From a checkpoint of a small mixture-of-experts model trained on Wikipedia: 128 experts in each of 14 layers.
Below are experts of layer 10 (counted from 0) of a mixture-of-experts language model. Rows are named router (the router's row for the expert), gate (a neuron's input weights, with its number), up (a neuron's input weights, with its number), down (a neuron's output weights, with its number) and show model dimensions 128-255. Each number is 500 + 40 x the weight over its row's rms, rounded and kept within 0 to 999. Numbers have three digits each.
After each expert's rows: a language model's description of what the expert responds to; "raises" lists some tokens whose logits its average output raises strongly, later layers aside. This comes from a sample of Wikipedia text that the model never trained on.

# expert 1
router:486535516484450491429458440486513470562571475469517536547537563516523494466481481483423486517607510510521514566469500454531547533506501491427487440431407484512490548442484485582519529483488555546542513499559553481484510478482508481498485488508532444480510495521525551502448508465443478536488490455474458540470537497496471445543530524490551509509490468560444424523386508544455548543534
gate0:464513529422505526466449517474475533540500437428493495456537621513536452528516493501475491501486530471629503513486500409568520500480561583433525510508482500481458430417413464492489494505443517490470501531552503529421564460467514541561497452546516492497491528493438510465523494517470485540503567514476494497509483507390467566465481508503411464532492478456510487522541475518451498530485
up0:592504506494526498513494535510485549588472491393458513448558457564451455575527511528522496500527519459475499491511542478474525521493501502549514555506503539549575488534561513457477490472522488479474482501497595511457375475459476420509554464509521532539476515459566546498505532445537547522439424454533489527581513462501505501459573502462567432465504505470540567525467581418515483462482
down0:581481469525528522492489556459502505598520458540418481515522452508484481453510451502497424472534492453472512426492496457448510475530502419507528545432579552519536490493529524543504539503517540550479492543528506527495506433502532437498411480495507511509504570522557462523502515504489515424506484509559448502500467470456447499494480470447498500578463535495438493471515404488506534583452
gate1:575470457507533432479436519501489494515474509522453499521515476514462456571524521439525489472511552472535483527513452515506523477487521547558492499491539450485473535522435511499501567479485541473467521455463487520433509448442401501494520484454502480457423525472487509489459560450528548542516534520477549450552514493470433482473542539494507464514404463535489593490483477439518479526432
up1:565559455469456536520485500557470511472522509473495503518525483545562567426602532528525489492465455557464564457513463450548522539528491506474551497497466581506501504470463445535549457457522485515497436562504426448470542550432578537499521405510547450503427539488511474513491487440495419503477527509439492453514469520409507498560489458494487466564459565449442509499513544531500544517504
down1:477520501519497537485512472491517472490492524545548509515593504521540519492497465499500480553488477543526514513548516444454517590450478492503552450521476525485514387448485481517465554497540514423504464578480457461509441461476511532458478476494507539521413452466547431420464544492456563532471475547481458456516528497482481481466646473495500488487485482515490540484515473528509532493484
Digits in stats tables
raises: "%", " |", " km", " cm"

# expert 39
router:439553537508464523442424486438521437488570433500512562509544474519496476501503454525476440537518594580561582537479502516552502494479519469422580446448468424535507492498408499547558524550500579495456515470534563501501523504433473497505510462485498482485526530502541503556437471430487450529566479511434469504484536443516453454537531481474430527539528457549480526552443462553512556518529
gate6:485598485503488558511539542479537469591626498566490444518523514484491558545463502554494515563485569530523557500507574553546544506449518512432529463443545562502541474485363498526474535511487535528541524447502531436399524507472440562482499583506475477387505522538467509544423484461496408481461562465459429553472500381430540477463550451482527518541557523481481449514454495426446489442489
up6:502473532517485487520494479477521476488480490544466465507471532399480488538445502532481481443579500560501556552503469529404509529504463565526528514432469563479578501560490567451511441491545547502479455469473474507476514439515506525542429552494423592515527483527496556493509528459532519466508420462407439523494473492495504535500475493584544501481495480496473515468523501467423482516481
down6:586497477485565502518522484484475477556520430531519508468457415514444560528528542509541503475537489535548510502444420522530521482473520538482481491501568472465518523535532573466526492475614479565512482486483550471523524540515561508479540515482504451501488542460519518511534523525447457501537530469490521464541469417536487463500511428423499508500450468471476499527540581458516483540469
gate7:570475563469481542500490481463509485521474538474526487505503453549449494474503442453508583444549480536490529467535556491444470513521534514481488514460582451520522513475507497479547457537494510526485421546550501523501542475482483492497500495460599519540494499456479493444526462531538489564463430478481406477483510587507518506531551497546539502492519509508523483547495530513645496502409
up7:477531379498503477495501506535502555546522458472453516459492518475484478464478530461541453489488447384454515508465394471483461471494454508502495496489467532457494456502478504479564474492523525516447488499546483520549510462431487414545549508482511530469462517424479468572472525479553487451481546511544525444551496555495488616518420486526504505499503464509580464436491532528485513534528
down7:479497487532484493459452518479493464360558497506473472468440522467556474536508468469470515526569432570507591525469556480450551492509465474461442500483554500561523439557497569455569549565508457466448490546462526512447537481487413505488463450518511471385471483434501489529453525498460465467517472481493489540473504499500463468530515469500444479495560553546510462466516515499510531507550
Action and topic nouns
raises: "ing", "ed", "ee"

# expert 17
router:539495483551476460503487443475505467499520501461541527572567518523442464442540446537504449483517509509526518504490517436579562440562594507499494545419481466507471533475413479579543538444462490543567515508548535506470500538438469450557565465461506439383581529595500551478477518505475476496470475481490505518510503546479477467485544501503488493485524486570495471528498469474527541532534
gate0:528551485431471492496458446487547527456536521498505504420466581557578477477583484447433538438510450408568450543462474529521476524450441473509463508448511514495465544587527484495486453535474626540493581503524484493457409511538483384619519527528471559536518494487540390504509580472450511540467547457568589518517437535541511456534459453551531528590594489519460531551494542424522560493507
up0:446480478549538501529545584517518465485502528500543539507499517459564471538546536558506512504503421496424472496413533554475475500522483452525511524499504490527469481466508491514525538482470481435522567565535544522419441483518460407543548448514536453504573436537571470476475515490494464481538507510522458542575473426540469540458488449479532551553494531497527458466515509519524518492552
down0:442561503516563540493500479522479439558507514549541492497504444483488478595519483510524498529494631539517512484486505560505469553527449566438446443501468531513463590496582487525486513478536496559549439528514535466591554481495518548463442432513511500465514575458518514487481446496497453503515554456473460484504546497469466535486560487513505618495514478504454519531504481501548506521438
gate1:467463532454496455501556437429523478510473442480493476526512535481529451527471531498485496487512492501502544438559488476546384451510486496471454545455500505519434529478513512509526543489500448468490454538515525515485476531493532554550550426507450493429576514576459456485566510519529478506447505495468507533513488545446386505523518496502515511539550505450485539527514455530510586512514
up1:571463504432503497519414520488477468466457564533507524443529520490485485519545453489466463523523456515477501462490507512505521525498526467447516561495429502471489544497488424489540464454535488460512448483561439583478484574553481547531477577527456517425534483491465477440487454501527532480486510572406446563487493529470579470504543481495541446551498445488489527537505502537480491578485
down1:576458512521528525487537420453533503499453539502547502498501457393467515496454516459534489514516435449509444477521478428485470440471499554486458531479464509484442427508428433522506492549489506458436563586454487459501490575520473513513451491486498494545528508398538469561531501547497494496501470604586488493475491520472523484513482544526517550526509513437483494526520459502513504518489
Nordic and German word pieces
raises: "ring", "d", "stra", "l"

# expert 2
router:467493534525494475508510417522515429490514482443551563480504550548517491518484492552411452504531528532525475549489504472483556446483472443506550440508526486583573605494479397491497485454440539518526496580525474508464491496454485491511480497485486433495524501481527561520501549480512451516489509537483477504472549479534512485516514485459478533433481470551436458503429481513424562502500
gate0:484530554470497527508518465533530514494509551530500477496466460555508465504516515549524486467496405548514572506498494506564540508522505435516401498568502489479481485464472452522528535442558388570479468469464530480477510404515434464456522437442447496469503504466469535507496547556431454422490432429537419518471514489500447552465508485447504439450496526473446452539477548553489484565462
up0:533539552509472549512500583491483533520499509582511481461487462476549530483510453504545459549496474457437509474536553430483577491467600499537459503467489580530469496542542478506506499505480435461495502535546531449510434532459562580522506476576526501522481483532552476460509434495519558488472489541503527579492426517488480545540487487485564495549539583494535548462447577515509464496536
down0:459536521488481534543482552532521520447512500522489488492493510423557509519518526481482547489531456525478488542513508476449442541505498526490567444436567470503540519444475485461593517486502496560522495408482486490445474472492380563523580507486427520473508499476451434508473500526493501534472517531505519505540638508481539462478498426556443528435488560475537470523490422456530547431443
gate1:404515533552524506506591455520508471537491466510505570515568507561476520510528498502529492564429462523476441494463509503470461446459473499517546463520499492509488521499468425536410506479533481519519508475485573541485541441500539502476521540447459546497495437542511469509547544385446502471468483494556513487490443469489507496454560548488564496482524513529533493478460492482529484480560
up1:467518463535459523500511561456526450538534554477452477525466491552508447525519478513496472503535551507419415531548506521516488495483506501511441457476558507452481510588562436443504500501434471558533520555496465555503464508493565459478540437518501499521569476493520454478487455532467536516577448463520475512517477546479541551516515479457570585524505521488469539469477406541498558407507
down1:535516501538520512496534491513472512568528534526491448540560543562524504522473572598482458530513504512530532535535530512517444509476448516583468507518514523497521515540501469488434461554516564515467463499465465481520558578493480433455508440396505516481533468510565484572475518499437423537554487508514523468530547483453438512547450514590536498519595518533478532504462484503470491567566
Word-initial common-noun pieces
raises: "ore", "o", "ped", "ping", "ario", "to"

# expert 59
router:483531540520517457500406474497529422481584464537580539539555545472543465524529483518496523521511534541513553550487492519560485511526546507487549448383512507522472468417426504573523529502505542608492551487552520430487498541507480461596492433494530455464544477531519503504448550504464477564484532553510495555485534506517494505520504525494537544459464460593457413545416504522520510571539
gate0:508523548542469452492508463503539452483487439499510559492523536512576505524465466474534489525454480516557535475498488425550438503503495440558555425534439490520456573463471527502539563549497483475498445508501517495549453534550442460455515504463439513515516470471559524515509557506483528542527487489469500592549506509473614513561526517484464527488524431459442527560504537498470547444525
up0:574558502542491548479515539549438488529621507503441495550481468481478497540473484500487527528488480575520545483530451523433500513496481458492526483470492437514434557486461524499554490551521538522539583517527485602508539496504492561519464465474472513542472509605493539519491458505474421484445437501495476446445464526499465500486501414470464517520526518522559482479513453509506529538532
down0:410491576471545507505456549577450468569445488543530493458480448541510503499519486522483466435450525479521467547446512492545534483417470557477484585504476600500487537494519520498563458538519478493511437542495444496517528501514487546415506567534562476534455520487490516481504488543512472521506482457480495503465489498468439510475554437508433536543483503504445483576518479578473544477530
gate1:497503528484596515406454462528519488504453498530568479453494543451528522514478488480577524514499465511555529474529486456479521451514286552472555508426451557485489508542488473561468543539505452519515540517444549498486518510509519448494527435476511507481500455455483469475468439463563523456479462421527545448465464494457427508509458518458422513510509532445486492585449472474549486435564
up1:560487533576450568507529462464495419435467519482521585505392579418483511538555499435484443503511484524543552611507481525461482496466520485524530522502491558461520577529540479480468425457466512516484551533489423462459497476513492498512426546478530494512469488520539551503585542470460450480463512432486505500481503480511528451527541573419549498568470524482495544490492486545513555499539
down1:489532558432481496547492528469473556463445478497490562511503499556567536483556473516540519547480458499495538522476496441522482533519564467511489501570469540545520516427502527505408538503497479569488538505485502456496547555488511502504566487435509463516447533461423526468460533525518523486401460514534495477486501500509501484503443533482539462500553574514508501475508498486491513507490
Sentence and clause openers
raises: " ", " in", " field", " f"

# expert 3
router:470578541494515475466469460488505494508535453430537530501538493513535485449486544453492513470477506521534536545475464471523553471555489458449526531486484457526527485434469492495516522442455484501491504528522539480439548473436478448503507463420528470499488569571593527601455505447477522553564490520474494494453584476480477519507538479490464533468521503577479444536481497568408534496517
gate0:523583519564543506492453504527492537482539483515507510538502558507482486561507533449434498430501526458485508568524497491496538480517453483490497444476547394522528537531491525488485474479520479389453575508504497498508546420415532453516493439477525491557444532509422505520472409470507526512550480482507443464492443487527498508570457483576435490444445482494501469443486527517452484518547
up0:483571479449452550516477452492480510501490517489469522504547479504481462578522454464541531479467486565481467549558603530501475539524520489535490471539575463501405507574523439504484517430532447550522489519478556489540502482549554515498489505461487518555471541512542509487522534555503482494401547569438493527516508500469526459467554465552521508519494503514570475506538550525539480480519
down0:507460476488487523560447495440494493519476504497490467521481490536484520464578509497466488524540432549470584478635482498530447483528505434479534502476408523511489556515474519555523530435498594516506462530534469427463543566562483459477456582475479476526491545500525490485551546511457540486437544510544429508455461485442466470513492509534571459546442494558537529449489511414491552521491
gate1:556533493493504513448489547424500528432522561488471497434542505488438565567538449535464572487473480538534435436496526485491503525567507487498479438476478533530524504503555516474512515478457602515499485573509429505414465508471458484568449530477485491544532529517508489524462419445441604525475531464475482500445618459569507533491566516470483530516469436540451432433473442471429616490503
up1:459528522453435526514515500474435397528469480557455498439565535494462520523562454461417449529543426520499451531523482484531527582481519573436464511432453442491551578506502466488518494544519552508471488470504549517519469508493504436504563548476532591528504367505499459557498598426497436575449568499460469567500453514495593482474492437522518477496497532530478516460473532566572519428483
down1:486480583492487576531549551453520538478566474428496519504601503524427526516507553532522539483526442462470472516473499476476548502518494446483515533540509565568527474468436539538477453493503494455523492503518480521544514497507462531525433446505446516479526458540565501548508554496460504485482565475543437521464358488417464547520559546436507560487498529521469487538492521532461592533503
Letter f, digits
raises: ".", ",", " from"

# expert 9
router:482536568469449476463443461472530482477500439510502503500509486519478454420492546452433535494510466625549492562551458457513475439542553463471591499457480516560519539486442443470539528495494546534457570466572460443456517491475428458489538435442545460437554436520513503497492511447469457525473423462434442521513537463553426482494492474484441551470466440546446503472459444459496511552538
gate0:493496541492495400447603416504528503574517465468482482537447499513528539482525575519505514512523466541479488535586504492372535440538495436445494532541556457589474545520496456510530451520489468550500548454529432463487433433516446475565497402471522528501530538515536481499485496555454491508439494384501484449566512508493511478470550469560497466558484480492549490517526506455450526534446
up0:471462484426547521428540488374481544525495573502519576402516513525530488624528506470559463418578598439531508540496504518469478469550475507480461484511515546572477510503464446521542585480509436477513504448510555529583533509480433521407499611491488463448505468520446505459576501463488521485498465497520512486479515521527531487494487437449473442480478533489551482447443556505523439463509
down0:480468453543614543521506512486469480515484526512510511480516511471522447564469500507593493461520479527517523468444511484537478517439520498529407523548457489481506487396537508548461524506550439508466498516512464462461545458486513451538371524553517428588544589440460484486545523526496422459518451487452539485506577451472471498543575446490518511535502521501436499446528459433512501553456
gate1:550483566543590489548521556432568506474483442468522454491499458586445510483489507503499494486419527571506428531554483420568426454512529537508492566516549528529533459489545496488541438447466444507491576471502395461503488534504515518472404503484490516544496477491581472560548502519468437509508503497418498466508502490503501495509465449566447537429514451526438556551546503483480470488556
up1:510509534462454588482561481511543512483588528505503488577535494543490455447532444536517528564472490451541567542523488488513449545520456578479526538447557521469490433557500532479447538475444525497499549535546530573512522463540530444495531434492527517414494558475535557467519499471486534505529499567478555441511552544492484540460489484474538526589481491458461491495552497431453542434473
down1:527533521511559488486499515460488484508461479534490494491518497520501435526516503508500377569495502526536492498582469499472516505495461447470505488542501548532444553507515495527472478518496521431448534565439414530468511487551468530448529519490539461479459483529564543521485559456476486495549430473530521461446508536521537486526467514537459493560482491585502511505472515580566515488482
Name and word starts
raises: " in", " from", " to", "'", ".", " into"

# expert 62
router:462570574486521536508469440453576427542524479478535503508523516524468435481530479495492456514547482543562469524481445485483559480553552489466472551454461466568507594447454477499490573467468442510528570484554490418437498499467436457568490475424527453476489490608530543484465543496408481555552429509471515570436541487516445450522569486482510485521488521601478499535480491527461537518534
gate0:488527529500540498464553409477489462510482461498508583488527457535455508562548479564513579506520490470493512517467439520529525467426536496511443489510478508493436543489530497477522537464498492464473501434490493462560490491508528420506540500519454485445474517573524502522524481456512559530508529478508462480462502451569515505473476513518471560528508477489498475506560516482537517526470
up0:409496487429550540560491509466454452535498529484545502465511515530516473516494510463497533444505515473484484486585426512449469485516462514438521471527497525456521468495478404506438453558448487476509497531498583508539522541516542513557552446497457513454507539556522456493484523495500528517477444611554466464519468474513494509427437539566501483522475467570502443526525554430455561591485
down0:578536560536478459418511470498459510432549467514448466442522569485462539505528553483574490456510543548503458533455523517500511488463585546476550481520491446495470530479537509527530458556525462565498493500505486504453510485502474486518526500477443519547503517540588494459541523520443568512532535491470478495492598570495497544514489494482532565457381547488504492519451403440492456481484
gate1:489565562449515539459486480543515519565530521415565575487439483502452496426510503491530521482458526491488427501492480439513453479465538473488425474538481516537501494518451478519408456472517476470463529620461529510464529454491473509447480532454515458433521492499466545489486588479483476556660509469554452507482511500516514464537524523499485505545479507452510550564527495476583426452494
up1:414437554481502478452446490567492495556521447591497511494479512404632516499492486539577486500512545457452554517481460512513494485457542538481537409580544532521523571587546495470516481469522478464540497561498404496579544532483482439459520598451484480506428375432473468477514504500606512463498484577535566485440497498485570468491516530588450487508493558536544497558499476525544528457519
down1:475486495520535559553502473462537470445546472479567488475510442458426522534477508448486459502421441445429538430433439484501495504510469559564528572488522526526504437575577410599579506532549443532474524510497447478533474517536450492487479483486457465498498461490500516509534502495519475491441528456487534426516476478533541478467484457477573450528476501450409538480527512573564508536484
As, became, and D
raises: "ity", "s", "c", " well"

# expert 13
router:461464541554511513425467465505504487557494514512489545514463523526530440485511499568469556519536479531497536592457532448499523468511502492474539481488451472480513525453474471506545556498466454524526549504544531519476506539440422441521532418474528517469563456460514485543439492483474508555482495520475529534447521528468455463553548421543389557454494462511492460554521486519513570559518
gate1:434517480465529497500432568423519427508541519463509488464507437516544534508503425540490507451549513499488534482459469500499433544477461494442461508452437499495490458500470469520501521473535427505513476518532545607496579502502418489466481536489499521502493454416502464514444523508507486516482440540444492476522503494432485471400493490505529494532472445437567427495470499608459540510417
up1:528458508589509545478554520459507610484468456503479505456440500501475464453552466502508504497587477470468477526526516450520499463485506521528539495481612458527526468437464479518478504481445471401509409526457505548511485558573516523504487432591521442423522476488509430440484561496522444479489528453551426529524476516520591586491556519481442531455498520427501605520516538483543569436518
down1:444562447474503520485524522562523512428507532471497423577505492527484502566492479482488499468493557474524437502527509486459497544401475522514410557474535576519499548536561469454501492531515567510470547539526451483503477451505448508503526481517472446502604508462552580479505511481432531489543491522496555566462518433484490459489516540499449539394481555498504549435478509435501540495570
gate2:510539534574524487413450582451530484446503473530473558466465449538508416521473498479549530522479537550555527492522488448525550485527554497519518501465522470479549518501483478488448505481468489514423487464445561402516478524489545547463475442467498486488471471547500472500505526500459534498493472481540500546565484508495426524474438528497521528524487526477473465552474483436494476523514
up2:549500484569494473469491492438560520454441512450484533517475466496559458536514510505533590461533529489491426488435472506564448463539490507519483486514459549489456489577542540465530502520508493503479447508497517505582523536481538486492509505418594529469536517481506529540506517541497429487504445494422499497503479473522469546436449604587532528462495483596520497454571381402476452549529
down2:466424527517517488516486516468493557478492491565545506527497553537555487498483489499529518473506486450502537485504520534503588539511566554533536514481497461466549495483539455532465454485470478516510456557471516493518473433537421518508542472546504425508483494468482416468467534585523513516505513477500502556514511522542493501476520465516453425551425468447417488491540436467487507517452
Word endings, line breaks
raises: "c", "r", "d", "1", "h", "a"

# expert 28
router:538478562551455437487463456521486505511540476532481515571521512502525445494548543502421465494467560509512489470475456449546497508534490432476498452483509458556602539425478498499549491434447557542501538506535520507454483532431432496525537457363500441453550448502476565516435512419523517554537455510494492554500530461563406491494459427505490544473535506563499483541510487448481523584545
gate0:592499497464533478490470534429516462459498512595493518598478510515402590466518514669478468520490483532487486510539495458492450545492466510529477516513544522525511561500486527499489481593501481554506505511486490477544461509532427528539505514473479516531538450535482534537432575449475478511515436524425425519519478456466485512498466429529522526513514423525483491478502494513490490533469
up0:502542496483481469551570457539468501518457564502535446486508525530530541558491514478463549525449559509404514548503555425524441480496426445484480524493411500464474537503458514512474575421496522530620500490535521503503477496474535463547461451528501532456488526491519496519459461483520439495489438419439509512495509491456524526479499503479515456497492498481523538423568494512519504474465
down0:458470534527511561460525498413543547521523514453494540509486421454513467496516470496495507486535489558499501478523523497556505469497524529497507495463468470502549505501538582445539516522489484446514490552498518535529519458531506445475523519558466471488482471404417531403453512576542497523509536548535487494442538492456441431529545522482450520578584472560490426536497459548582537476508
gate1:570539470494488464467510506505555554499540450527497501534488562496439487501496550572464401522461505456464549485528446495466500467492525533527556423568453479474509449484448487544506495428497515483521470466575455507478537480473468527580512450548459528528542456443525438519500510505516481525524492499551519501534539509506451484510481446507433491594567482460484535482568482450465469544513
up1:529506434491447504447508492584526517485478405505468564489517554500534496474494548488512519395496461459521517478567466552437542564547434515479526494560568511482523573541471461441482467494504514528498487539502538412504507492556430530530467485495540474430450527537543508501502439549513485541424497485490485513464547522532502507492574503485514425576497487545500472514484518452512509552473
down1:471488508473479430570499555481478522432529492439518485459480582443493572490498599437532485509490529452449532476485494483513507577542474520530510539553580542486495473525436481491514564508474456519522480541466572575454469536491481489422477500494557452535484580509541561461484479518490496466427539492447540500422508576509493474586441500503462562503532508496526473496486559441441536491481
Word-initial syllable pieces
raises: "cle", "ran", "one", "chester", "ize", "le"

# expert 45
router:482524508529471475510489502496583507515564495484523477504556557578517434490509467469428543543466503589500525529497494457544503533513519399466477520487530482568527501428510464520527559511446543485535483480515471511528515506421493471539520507491502453461540467576548536580461554475444489571555464537437502531478532443497489434450476488467451558549521467550496463546387512516530602545534
gate0:499576474564511532440511491533516485503503504514453498459471559541448539554467504528415475480558562510482513468598465558504435478459459456541510527509504435510471511499508525405468531508492531526512466492475467430537560489534529476487523459452521554536511450435539517523537471522505405432472494457438569521579428432467508506452489464489491481508426443560509485459493466547552560491489
up0:510450515480605443517472526524491496574460530462500450514516510499585502491536592469457497500465469473491437532521535503480524560493472473499520533498507550546535481508502422537554468425531455540475493536522498502472479490479479485531502485569560491418525585540589493596482490508466420472510522564467515517565449576471435503515449604507588500593459438528470531518536449494450540541511
down0:526501560494467524487535456524529470477509463529513400517556466421475487469455515476458467557480442464480570436529465530543496509492505490469502523522463461517506526457453549556517481440560523515457550523559560512499465482501467441467491476511482539498507509500466518489449504559473569489497517564539535497476504540489418489476500552466533508533531513573497470512526615568502505440565
gate1:479577410536540578489543480527630528502548443485496536463508462515440435493561521519468534533444488540458501515528513477543463504497448454526526484483546601528421538472544468473525528452463537545529504487553539488511540518454462530496457530426520386468551509521413491461527538507530498556517466528493512503540473439501474495546531485504492447564485460542518598520421402510478498582512
up1:463460562526489443474490527495545478514539430469469503471460548511567521491481534488394565485479492510513509459490485435579492504512466443502468469493519493474557477422462520502478491543508534451465513497439514566589518506573486450467414532515498532568484529446592457573473519548405510533464553488506487521531424583530517489577528532509491539558576487534556556456559466517509528529532
down1:488477549445501519518537518538479577525481507546444535508465494584502511507491490569477475520506436557493539520474461475554523498486460504405491540527450537549508492561516468524513463513493482501549482448484520500416453507559486507538530532610528545522514483505448496523508515544527495482443469442441478501446435522503480452476529531479485522434508605502522484517524427512493498437473
Table row breaks, verbs
raises: "|", "I", "N", "\n"

# expert 51
router:465510464527510439448417480470482523441537483488587487555573472504487501454515457535471450601483518541526478545482461498486501488556514489469554477488481506564486527428447448550464560502511513540499575495532577560488480517493478458514518523424584447480522471561552531538433475475419429538468484447494420556470495561470444404469543418533476540483487458487459452507507459414422540477593
gate0:494462442482487481442472523539500479489508456589468498501493520509478537549464514465431483585511472451462530490476522506477498571625494512634519508540472486579536463560473497530540500474525563529516518569490501511490527515527507425405488484470488514496475504533477475523482480506434557498444505456571488435506526439486454484463490401482509454480527505475491514437450506422441533495538
up0:559491495583495459533445524510549550486441536558505473494451525592482524527570497556572514490494451474483511493473588492500598483527529435528436535460491509512484524482590495505459482533511478489468474513521531491539477446434460447498473497538470453518522499437516567482424515558462509444506466445492500456520490460543511505447434533492533464532539388429446456462520510519474530553512
down0:393443488480508518484501489493520481470474551503545529570525537426512518482488511528502595534460480480448491437529515489509456482503438536526487539560455536517515513472475548554521513473601497493443531512488514513486520511481492540491469449517474475392512466516498456523510487512510501506440466573495488471579483419585505489530485521515441541498595509469454477518537501464520449500461
gate1:460484463542482410539555521505459476470598525509459498458559486532555471534457458454577520530554517558551481533488536484479500552397540526563533483479473493483436551506465550481494500531531554523528494443520488483566557548510497563583405508461476465563514451523481492484496508491474521414496477475491534461462496488483501526415497516554447440564541454494465541502515481510509584544538
up1:478582584474530495578501563489520478476518441476418532504461495466531452532459511482498449572450565472460456522475481502439471565556469488528593491497464413463444531558478556514492519496528437410440454485541510496449520497419468508512559513522497422555550517533501500492537445481447483552546541489488507475455510491418478463474488459512502476538494452494463521538495469403463472536544
down1:480588553508427540539499585410488586533483499496522478456497543531481522463536540558516525413525526519529531494527503551465447572480484492516507502545450469490544527490487499492552522451488532549485469488475405599524479543511489494418523500449530441531520519484500451503540509591548535543606522437557504535486505461495518473504408521534456465523478458538472506561496450581585462507461
Compound word pieces
raises: "sen", "s", "que", "ne"